From a checkpoint of a small mixture-of-experts model trained on Wikipedia: 14 layers.
Below are experts of layer 11 (counted from 0) of a mixture-of-experts language model. Rows are named gate (a neuron's input weights, with its number), up (a neuron's input weights, with its number), down (a neuron's output weights, with its number) and show model dimensions 0-255. Each number is 500 + 25 x the weight over its row's rms, rounded and kept within 0 to 999. Numbers have three digits each.
Before each expert's rows: a language model's description of what the expert responds to. This comes from a sample of Wikipedia text that the model never trained on.

# expert 13
Counts, dates and numerals
gate7:518479507502482527500537483505483505537524463517515503468488468526545493506508468495481520488494505484491492519489471447493508493498494462492500506493439458503540533483471543502473549515490523523547514489497513507502489472544491538542465507488512487557469538523518515546478477509492565486536503545533502512479481491489524476439523503494488522551510509479509487489538552528513514495494453436510480518467505501500464488485492533552519513523520545491474473505510537514513521486490503501477536496509524478538470478546477533525499514483497465499510491490508500510467481538482518485499492517491476475502522504474506531510520517482519511499524464474469444495545523578516501499539504486467491548492560516449487459494482477515473490500495486498504505484488495530527490468503503
up7:482522507508470504514523513521477481515495532524460496515495565473507519489554517495459535546507549484507533497495496551502463494487499510487527486519471513551528507511508485522508459467495522514466492486524456519491498522488491518487434495504462519479503476471505554440435483530483493473490513525496484519506502512515501530509522501525468503482484542467515460513498498504524535523506560486451505488512462512525543491529506503457493487530497458504482545535538541515471520524490530505499462514500454504495544509472514508476487497533486517510448538507508532489475533500522522494513510497454488458508482499494513508504489507527516531492480515476514503522511507476521479474483462547529510520482490452493508439525492474512479523468449521514476471527497507524478551526521489
down7:499517520490492518490550514459519514452509539484535510502455500486490506493500466497471479453495484457508512509439551489524517481469441496537494529472504508521521502519491481499518515504491511498534507510498531541463479461502516536474531521488529504494525487462487483456503524516477541484543499522454507497517464492507529507521472524484471483474503515459469482463528448478512480510507487495478493474503528521486458495461499493493535499509499455478537542450503497483521489547530514512490474545448534486483477476509507528501546537510486477499506523515536466523492522525466499516499477544466419517538482509489499487515482552514499485529467491484473484508465472486527515541485503531477506477512490491510487492515525486479531485528506507518550532485564482519506467511512494

# expert 4
Commas in dates
gate2:469467497552511516476490489503476481453526495500493547520494512517527478562492486487533467516535509543529493508476515495480542460480521559465522476453508499470509508462536492503523476513484527493513500531468503464501516491491515493510529493512513497507528471501487459535518497492507504484507499541520522513504521534499500527509507489509491548520477510497472506540490510461539486473461516538488499512533500489476514518484482519498520455566505532484530504503483443544496488505557488537459508521538492439496501529561518521506509527532507495512527496519504502478529514489544474555491506508527492575497524486487457520497516545467505493531477517523535554547468499513475488479504505493487490489504518518511514549481493498519488467502501486466519457475531510476511497459540503
up2:509488489523491511489505495483498481519486472503429496487494498477506499527460530530516544475511491531473475477518524479502529512515490518517500519497521449466485480469491489489514475563468535451515485498506496507510512526529473559495469471481514505514493487427500468539509501479490474486521532504541502540515501513484474499434524504493477538493457498504536513514562519509489507479500475495508483550504494513521463513523509519498514538495469524485496450517478506515489479544507510495465511459473506499467517502499509438480499516533510530454487492511532491520520514521475461477500483493503554487537486489507520484463523512526479492493471453519461492497519456533502565489522490488552558525504522470489430481508513489539469529539493471462501524507535492511490488504498497
down2:507541473441471544494499501510535494494514496486468477493516496498514521495479525512434498487491503493524506474514522516517531528476537520504509522534502491527548491542488467484557504474541486510520477517456514472536489486473518451469501468465486505497507473490461497476506507497529515489529485480514539528459494536535506503503532476453490529506502487521520481507499487492478474529500445516506537499480500468498456487532459478475459497529501450543509499489518485536505463504500489516513509539516495469490521500539515572503542490431500509438482457505484492498502545485521527507460483496498455488476521503530502465478529524534498456463463514478495525490518532506460513457503512498486499509507502532486498514441523451509488490483528494532543478486487525505510498510523526

# expert 9
Verb forms and particles
gate1:461436483480522506507534505552531492529482459533484512506497514512463525490527515489463539472494485506491547503514472518516524462486466495445493515530516519512465459494450489516463464506549501511484491497492515483504541488517532452468544477483512509498514469524512465544535485467512482500524472472500544544493507490506480504495550482528523491512514513485498522476522536505472498516497514499457508482508469531461476490465520469522480520476516523492507497462483514550516494512501525531525512475512468499499522481502537503525494498465487477465513487491490472515477468467513506541524446475467530555500494515492516445501465489487453458502490566502529485515521466500471484451453471509469458499517478460476458525475519483508513503476478482472498469514488494499507480504507520
up1:482532508489510494497513517466490472525489538475499439530524494520498518521476491489538506547525517529517504496529491502531476489510526487540497449498486509478521523506476529484508461522504486503523507491508530476541454541472492495498497518509520486475482512479454484459513490497575548521508534494485518452506501503481535494483513463484473491476511513543492512509469509478512485490512517501513538538495488458530497517500508530484567517473465486465516545489507514475507508460472450453497490522542514493515502519514456537449508525585483530498478532509548491471510529528514517483490529509501490467487482447506507482486555509506525511471525531493515480435498496505496493528547477510487472507513536537514463512499473497548478490488477484496498485523467512539505501458499521
down1:518507529465528471470518481505519487483486542519544534508542481509515510457471494505485492451563538467565494520522505484447549499485469500472521494510450533471496520479495546463484476507510511507500495514496473511494514475519519474545529527510512493525493510518483489473528484536453475508477445543485471522537515472492509461474500503482515463519493513495482486516547496498517506475481519494517480487483531508515494501543552476469507518520516476490478517508501497509470490523467497525520530485530490443497505506536462529542470458473528491479542495517461499509481499485478486487512483540493489491521504490522518554502510484457515527499500489488514504479533514486478506543508507503488534505540491508492525515463547476525468560551514463445519507498522479529463475500515547

# expert 1
Consonant pieces in surnames
gate2:471517477521487488438536492534531487509532496465503467505510516474472484521552520540512501506465515497482479498514531502524514537508505511486510474532481535471460500516514491542514522460483547460527471473533497476497476472556511489492496491523511477450464528541531534514486520480500471527508540507512513516502501452481499516501495514465495492510523505480490468491497509489458482453474443524482451533540458517501483496466492506494485536501514505515501509499509546502518467533502517535449521518488521513511529498518559467493572504473471510496491517490518490511477479487497505518489463514561503501518516509474506500480518540480508477488505519506533457407455501524494519506494471482520465482491481511499489529466468473549497530482505457511492486515516467492493530528482490
up2:536494469436496494504500487508476469489521511520463480493499484472491541487472510502510486502545471493474506490503511472503539494560504512504495500490530532451540478495500519478524512539519524538488484491462501487469560530514507561480474502471457493555505494455505488479504481546466505472505525499518514477486513527488484482456534453464465497517485534475519465471510537458524557494490473472484530530489520485549533520498517485492455502483492518527525514472491487504482487480487459480492498511519507487495498460460483495457493529523537529512533492531443506495554508503506496493479562495491497537545468514462537497514532494503561532505519497492456521495509485476539528511517516531526488499483493485535482506534488530481500477499498536486520522459495512467493479509494536
down2:451500518535511543515495558496507468480500478487496505506515480514522507480502513478509462489489494463513536497520545476502527475501473491518512503465482461509468476522455489503533466457554516522500483444503497509504515524494522497515489513513508523505484491503494485515526527533500485524513547481475497537473516510531489511517488537531522430462498521482465514480512470505512484531482512511488520555482500494528461514514516481469493534455487507480558504519499515524528523480538519528479521492489494429497494500484519496515498491494492579506507513493473481484513508496501476487493527558453502522474454469529460481474441462483490515532494504543496487518475526485497529476515483507482499484471528511496509492474499526485545460525528545474521536490535496486511518408525499

# expert 10
Line breaks and headings
gate6:504457510493493504481513476507555511513504464489447517491508472446463553497487509524507566527472491493506515527525528512521470499531508529445515517496509501492463509502477515520457481523459457495526483497470518492506545533494499504486505489510511484470534555498456487488493472482500524477522493526430469490516486463474483512516511570480500497463497499578527488457534517485511495493501507460513532504559472458518529494494524507487519506524468484524486518504542511481508468477504492507478522511480480478517478530536481480465480495478517495473505487518552500534481486466521469514489493502479495517488524493478466450467516469519484499490484481470504506510493521511537440451506496489478495518512491492458479494488473495560509522496537473508491494508494546484491505547548487
up6:548496490467506468542515501512519479451484522503519456486504557500503499494530489504516457509497525540456451500484494483445483528520508454502491483489511526494555470523552475479515537438486490508496466525499431500486492504531478512490488508522430540513448484509482479497514492492492533461502502495515539488524530479520523499492490483503495479489491467504490510517522517482517528507472480493538540544452515504515494501539434476504467502480527518533507504517528501504505493503527517525468475520458520524517530470534495456476518454545489505507510464510471512506500485505482516491532487542496515484513465535536525482486456501479488458525531526495495501522525473504487515539527479489480490474518476477500556502506516519498504504510491537480478485535497551497529556508533506
down6:527506516509481537508495498533504447484536492487498520505516499448500473524505513497478483501514471511538537516479494486506484504479555519498542506511518521483495500488513496480563516542502512504484480479483545530498502490509512516489500450486476483509511557473557520463509494512514517495538459496492488542487507491520495518502481523489512482512535468490495506521490492479555485485504473522486551460523479490495459514491500484524529504498548435510520488518474432505507413457502487507510522483455474493535487512515480515518475548488514470503483516470494452513488503486487529458524524495494521490506557502487473478532542507542513499485471460535500542504512536480487509488464514508528492499523469530452520505548521463485506491556506489537513496463479519490519476523556517

# expert 0
Infobox dashes, table pipes
gate1:496506490543487446491518482486497475479484517508506480529475542463492520492472559487475517491537448527481449476541503548457516488480507486519548521495536492457508521475532516501455525453516507489507502498517513491486498540483513467452525524486510464468545479485494466542491479511464485519505555512480491520530546516510493511501525514448494489510503435535517521480544540486533459558503484554538516471491500497473482498474486490517484467496506517468490550454557491502523528516496451512481488512484507510509489507496518493494531513553448509466483508478508520494471488489518480538496484509482522453523523509478490512513499451499506473475536508526501506475478525529519511512486509501463537517519500513487513500490473510487484450490545485499505496511481507536487468485504478
up1:494472509492521522540498514479505528530512493544529494453519465559503523452519496485492473534527507515512517492485480468492514474466495540489526467493468510538495512542508513502494481525518466507432510485437511452528513502501500535490471486516503519496468491534503532487523538499517499458491488491494454516508503489507478485476457493532501530491508528458490547516445518486472504440546495481526471486514449517442457524479528528486487545500487453530484498554460533463538494490509534539526492480483475510472525480485517535512479532472519506531545503529494513519536471471512525501507494474503520527513490488508505473503476546498504510486510525480435500477518490487526507521509501511486483470504490472505478491509544498481508486495526524489482521455522462488473521486500549
down1:501496504473484433478442494502518491524478488523498513505506501524521493507517472487503518529502515477532454496479481528537507476441483428480499509497505524510492441459531475465492540459517457496488468514482488523531525483461503509464488489523517474503481539522497491526493488515506522494522464496518506509490485459535510451491453487481475470506517527511518505499521530514518455495533507480505528530492486489478508511470507504520526487488484475465523473470493513509531500496478520490471483457511480537513527509501508487480493443510482537477472539506502508503524532495438490489489494516515489463518451511501529461501498559522459521506479493503498463468511483573530526543503499471522550480495520523536466536532488514506521478540521444468504440525500508479511495482472481

# expert 3
Vowel endings in foreign names
gate2:511532447542503483481496541530532521491533481531514532549504481495457495489517501486485525459492464535508506482483504503505474480490501520504564546516488513501504463485527463490496490485488482525524498513472518470529476493473526514521481463526500493499496535501491510452507450526503484516471536514473497539532518468497490500492511494499471456514485478565531489498502552529491502526495473502521540467479520497509527491467511462532503517495485454491513483528512506492484522526512478521524503516509526495436516509480499480529528503531527513429486501512464529505490533516498466467492500537453492451533481496490500484473528500489468469525561521456501508513468497455536499491506539470525544491518463512430513496490529467477514551471511500530541474511491511538487497517502503
up2:461484496478515490518544538496494471511525488491507487489451504553561492477515530507503486517527535535480494536508474457493506483492520506452491444484480506516496529507509558519489552504496530495512487502522525511496523497483481487456496520540486519488455484508514457430518493503523468514486496481498525510459520507494538524521517510506513500524521523490464484532486476520436507494508504502472486489498474471501520506502466486535488477475480539483470486508488481503488545470499527489513514515513513514504514468483514535492497497505573530517539506467491465537493491483490504507557484477473546512536482461454500529524521526496525510517515496540526498514485476490522512490496454504527477516435502486572488489450507482516495501507483529504469533486506537464567540484492529
down2:521493562568504513484504495517485473490503505539518499478520508518534480483480447480496499516473471475532508525507519487501482508514489486501544501528497497483447469516501496461506464507505519511503459475509527518491492493506470529532474487472544541450504510479448501494508505508466517488499537510560499497478515509506536537532463458508480501542463519489539512496469470477522505521515494482486489503538511439482491477517526520535471517516503533532522476455534491472532535506507519496499501524475480538481479467533486488497448497434494443476489480497508461468478489542481475541476483499498495510485536495492531490479511515515468526476520513514478506532492460500490531446513477461519495474499534493539513513499491477507410528504510504509485505489549493534495471476483511

# expert 6
Function words in prose
gate2:449507534549519499518495491490505459467518490515535464524517487500554485481550460497540501516470490490505481492514474456527511524492498516464515540524490464483542511447473528505471481487458515463493477510500455534535490486509496480509466508472467480482474465474502476554512491479503483510494531496534492471503528465488522549478490513502465505515509506495507469516510522481545511486476501497469484485514477535478533551478500548493530516501471522483457539523518453524505463469460527519481498490514482466509498513507550467495515419517476484511549508500469461541522483500500512513486485512545520471511539481499490490452545479506515482441501515514483484498492494500509514526530493507476517512526536494478497521534451495467526529493466499538509496509498490537503481499480533
up2:530499507502498486508553514503504490471510473469494470499483502538537516531535489486519477501494484508450512533464455463532507516539545505521499541503490466498528501496451515502547511493511506522555474540514446505544535538513485490524503501492479508450525495550475537475500491499523498481463464539460514463518512486519466506537477515529527505454482499506502532487492511492524502507523533515496523519501466462478515555497484460513503518487517501457490532494469502541502474453492547482515526497461512508488485492501491474477498459522509534476472492447471502520531484448492491489472551513523498473480513481487445561454470506522500508506511530495509482493502526503463524502512553473494483551492519516511486514524486509472549518509498493522478494506524522479522458503531530
down2:527531468471531485508506514526479480515483525506536560486500530511458485472502480481480562541502496519486530486530549496495495462504512506493475522483534523468507488503495510500475491476524510538503483505528550497491485492509520470489520501546530513529466485479519509499514471487491526531544492493496497473501479481528472532497487481512528502524474484515446541483501461514496524507511530498580486546489498497537494492526481497453488488483520491503542475518512506524491499514515452508545481491530487499478491538515511489468471467538463486539551498519478462471477495494506500478492492458435468507490497503502525525503518460474497461547502517493470508509495494464523509546471500514519461549504452510487522475504444522407492506518540489467512476478499484495523507480506527

# expert 12
Plural and word-piece endings
gate2:502559482498484523558530454490512488486545466522498500470511517525460492479504490490475513542524546474502518503506487500518509530483520496506520505505527517492498492498461533477518501547522512520518500482481519480455529509500498491526463488531492472515481482466473525495498546511508507488515481505495522473518512465516536452474451507515512512473505501483487530563483478487528505470471514501463478498481480514485487495494509542483461451502505513531547450496531521502431493515482518551476452563512524503508501452526493500517486487477554473488542510527484511459503517443508501553503476498511492511519532515495466474488491467499478542511480493499481495505500504487539501480442523522414482469468511533498487531528531539521497545492515493468496503504514482490534491512490505
up2:507524468511501504514506499515514462507519451543517486519488544487505499495528516487509554461497499440505507510515534468576514516469547527549527479523495487513462473473467512510522490501510517501567512489474533516518475503495531488501503520524529499486498501472541492479509519543464491498509561489499497482468484488500508457552523474494465512455531477476502499519537503491510509481479489479476503514494474486486499506508562501511470464532511531505509518512505509506457532531478539523493473495511543495494517447470530521514481507469526485458503574516555492491527517520507532452449557516484513511498526510489534525527499478500522519483484508521508479488510506479536456520464507512496476458504494484520472520491502494505542486459475453487487473470485497535521479511529475
down2:510480485505471522498488508503498477520472488488476453504515502484543517424482478511492484509496520479485483495482561487489485484511491523517514534477493502482510503502483490458546519489510477482471472499493491479487526533499512497545506489494508521517474461492517518500547511520480503463495523478485497443479499497489473502458529499507479575520484477523519508504525516505480488522499510523509495494433465476523470506518476487486494537460481545517536525500556468480522503544475495476455479501519456496519517512484480450530502433539461497477490512474512518453517487500530461482453470508446489528505508473509460483530515454538498506454496469481479481469501528504542457469501444478516497489568509537507509510438505501523493521482496491526489524484492485494476527521491497

# expert 5
Years and measurement units
gate2:522500522480501497466529446487478506484501475522480483502481478490495494467450521494461513488470498477515525507497499545486536495483487546521490510540489523474480461473488492518502486516466542493509524511551471441506471519506513453532486505502543457522490534488457477493506504495481477511519530515504497481527462516538416488519500511511514505478568519486522470447546532519520498545490460485492524534509523467525490483547480478511508492531533544466516545530502496472503531481481525460505488492469533506486497499533485513504501508492510486516441487501490494451465482503476518466501494494491506514507455511501542525468472521491496561470492509482468514465479492523541487476512501552509505512451485466519487489470488459494511535509505498513495521496539508521484449515491470
up2:490494501514489458459460545484527511482481524485527536506509495507515462491513495463456514514482513503504500539498523524483488483520506486524510503453482516468504487459523529498527505507489470507488440511516475431507476485513466506494468533532497462473497563449509497507513506427532514496520509532518472546505463483542463501516470493520453490524491514480475494516475503532494508520473486512466455521508511454515500514524468478472530464476497535534518482510513537505475500495526495496507509493498504467514484480533457552510477459520530526450518523511522541500531493508473536502511507505473504510501516500477489530542526479471555480527485506541499533484538517511516466540492527520455447505476528487532533492493517502504466468507504489503532532487527497496451533491494458
down2:514526506483508467503473504511495477500488470462514527468504516532538534503514493479539501485491499525469508517496512521484541535505548504523533449476538486496501490536506543580502505455465525481507485469519524487480517522509548516508497487509489527528495510504463474491466490498492494490448508533490483466520479508511544487498511465468518467496517451495534514441500484505470511520457499467532500517465502492498480500490482488542454534461495502490522497479481483530511505491489536514456505516538490520523534493470416495506496504532489480502484486456516479464495546497475538507483456523504428502540508513475506480484503542470448488480518489527501478513505515484519531457486480515525510559538494503548509486507490468518529503474486522483522487491551494473498483476480529

# expert 15
Capital initials after openers
gate1:512477467461517498477498451512535501513522541503520494498520508496509499512491517467500511476489503475481516534501530548536453475484541472487519512525497515526477475450498500522518500467501501488499545517506467489475470497528499482473558446496473465461489466485525518499458483506510490532504494478519515556521510524487522516521498528503493495501468471516510516471478501490521530506463542461476468525501476510507455473515512542504512479514475487504503528519472521470516525514465504509490489510474493507460456489524482528482523487518516463482551469469466484485491521510539506464540456551520534507491486520524498498490459511525450414517498561488452500486517482493524469507515513453503519491467532520466518476486514469533498521477532487514529533513476482499521463508561483
up1:518539514484535490495489495538498491506500475503475506505507460497507498488482496500514521529497454461550473470461476485467499488512502504485496527508492521447537480477495498531540500515506513484475469500480501483538520448536522484520499504504507505506531521473496539531440477546473541520542513518465516498491502503524508488493515492519497551529517541494534487524517480457511484523525512500493508496481503503499459523480520481518518509454487507459511535468442502526474507496489502507505510501495568481485492507496513483463481487502544501436468507472553491496467482498478480515427495516434455475479493496466514511460473482447549485513480519534489489491503528484569516502507539480492539498511493515492492484566521514520496515489539470524478474509449496489512519478469536
down1:493497512530505529524480513504493528500549389502491496506513542446505499482477516499470488468523496535519492500501489464472540482521511454506506490536498503471513482495546466477501538500563488489511523542465502490486494494512511510476469481522495541553500478492495535478470524519498487489505519524546508453480454532460468473496503485484520485522523480505514516507519523500509496492523507512527447492519455481516496487546498490493485463480536539503466498536495562490530491490504507476451498506531503467496507476479508499471500496523479519483490527535497507528490467453540529491487489528503481490487440483501516512485452502509477542507491511504535526525510542489511495519516538499491450490497467457491546498510438478472489515473489483469489528472508523518510494526488440

# expert 11
Word-initial pieces of rare words
gate2:489475514526509519474442526495506536485497512545494502499461499505476492496517487524506543438484498513513461516501520477542520460516476491490463510521505468525508511484485509513489538559479507462469485487495501493509556507491528509536522520465493508476517507495489579518526484537470511485484549501507502459495487503494465488490461500504570451489538480484485505495501554478493501548511513513460459504463534491435489516483554460481538486500504513490495480530513484537488506540522463462528476518458486514490468538467524539526465524490461533509475519546530496527486545498504523513479491485464514519496469515467481532514473495475503474512490524508517515483500477535536497482493514477528460493463466489477492538468498495505529492508494530460512501491468490518481487495502486
up2:540479522506537494480505441509490508473496527506485492503503557529481498450449527544539526536498504531484497460504505479463522504464488529508595445507520508491494501497500486503510458546510481469499505505501509504499515492499523522530542473476518454503490501531417536536481502498471505536481521490510509490503522484520499499471449509489509502513517432493475483506524505516475497463484571471522480494482479473490486481492484488479511531510496545490520513499524525526488513487499495472531474516474485466491506482512527528540503576480488525453484481528488506504491509508461502519474527498551515472496510505486494486486503492484467530510485473469508467547510484497520501478513549485464493484490472520538502478512487490466521506500514442534492447503505493505470463499525495
down2:507483526501474501447496466498481491486506466503509529539508533504534531455504521502520503448491474493472529469501478465483506503478479513532513526476437493501528498482526483509508485488510480520537460498489485496490533505520512523477533466442535475505536513537508482480506498524563525512494510530519533468487508512482505517502478475521497519467553503486503498507452528529531508515519536522534503496512507465515507493458489517496473508495526561495519508484474484506508482483544499502471535462514506497526542514460493535501516500557509534480515573481486546498503447519511537488499499487512453487552496540544521486506510523468459497493507506521480496518499467529453474493535484496495478480505490512545533501491499472444564538491518467481531472534497484501520526500539485

# expert 8
Space tokens
gate1:538507443470517524476489508465478487475510467499496495472482483521533479481513518527469517523521532469482542498538484494518521457468479498522550508499470461521516527519447479474489546487496523487442507506481496488437534496490511470507493501488467542492545515495507468525471486450478524520513526499502459487443476495516490540485509540468476450477526475509501534486534488516497497505516526508506454527446492522458496469490487502496516472498536509505500473497510542451467484539495490479522498490536482473516460473507533513443509503465507555500520497496513471525483499473518449533514480526503497515525533500513517522469516507457482510537467497528498520488511450500495523474478501488526504496470525501504507501437516486536527491472504527528464546475492513506513496529507523
up1:489474462526546521542508474526463494500518440515473501495468467553507505499510484509499488496513505455506499527505504505511439478499493536486538484494525493516554499451499542533491465498490514459476454490517518493468533549502472469540556502538501487463450526487483478482503516469492507511491515482502489531494486490491508522506484531493506537471521501548520533468497534490528512513526478486522529531476495484489507502495470515531540508429492492517501530486512510519534488513518458542519492538536485486481509476512499517505501506469500519532504503517467523500462507484492498479489486583485509505530471445515501512516525532477502513538515500504554520469457471481505468457501478497473540499519487505536472473487498490501497484478467488579498514502545533520510518504517525
down1:452539480501489557469509534472524514507497504516488461496501458522476518504481491522501548509486539491521519473520516509487498489555539545487459504447485517530492508536465490540458505507532520504495464481512546524505521477519489543504494525491517490491520521528492461501547441557470503505490506452488489478499504500527494522473499512488472501491453464499497511450524518490498476513509505471504507526484526461495491539489486511486509529489485496489515513507514516477468513469498512524440526478481491488514533497492541477508513506542458527481501504513493483508521491520466441460485474523484500471514478500496485517469549472522447493535486512531499530512504513494447438476479489525543493518530510541477468519475477474510533557465495472511490511524446501527471482481497479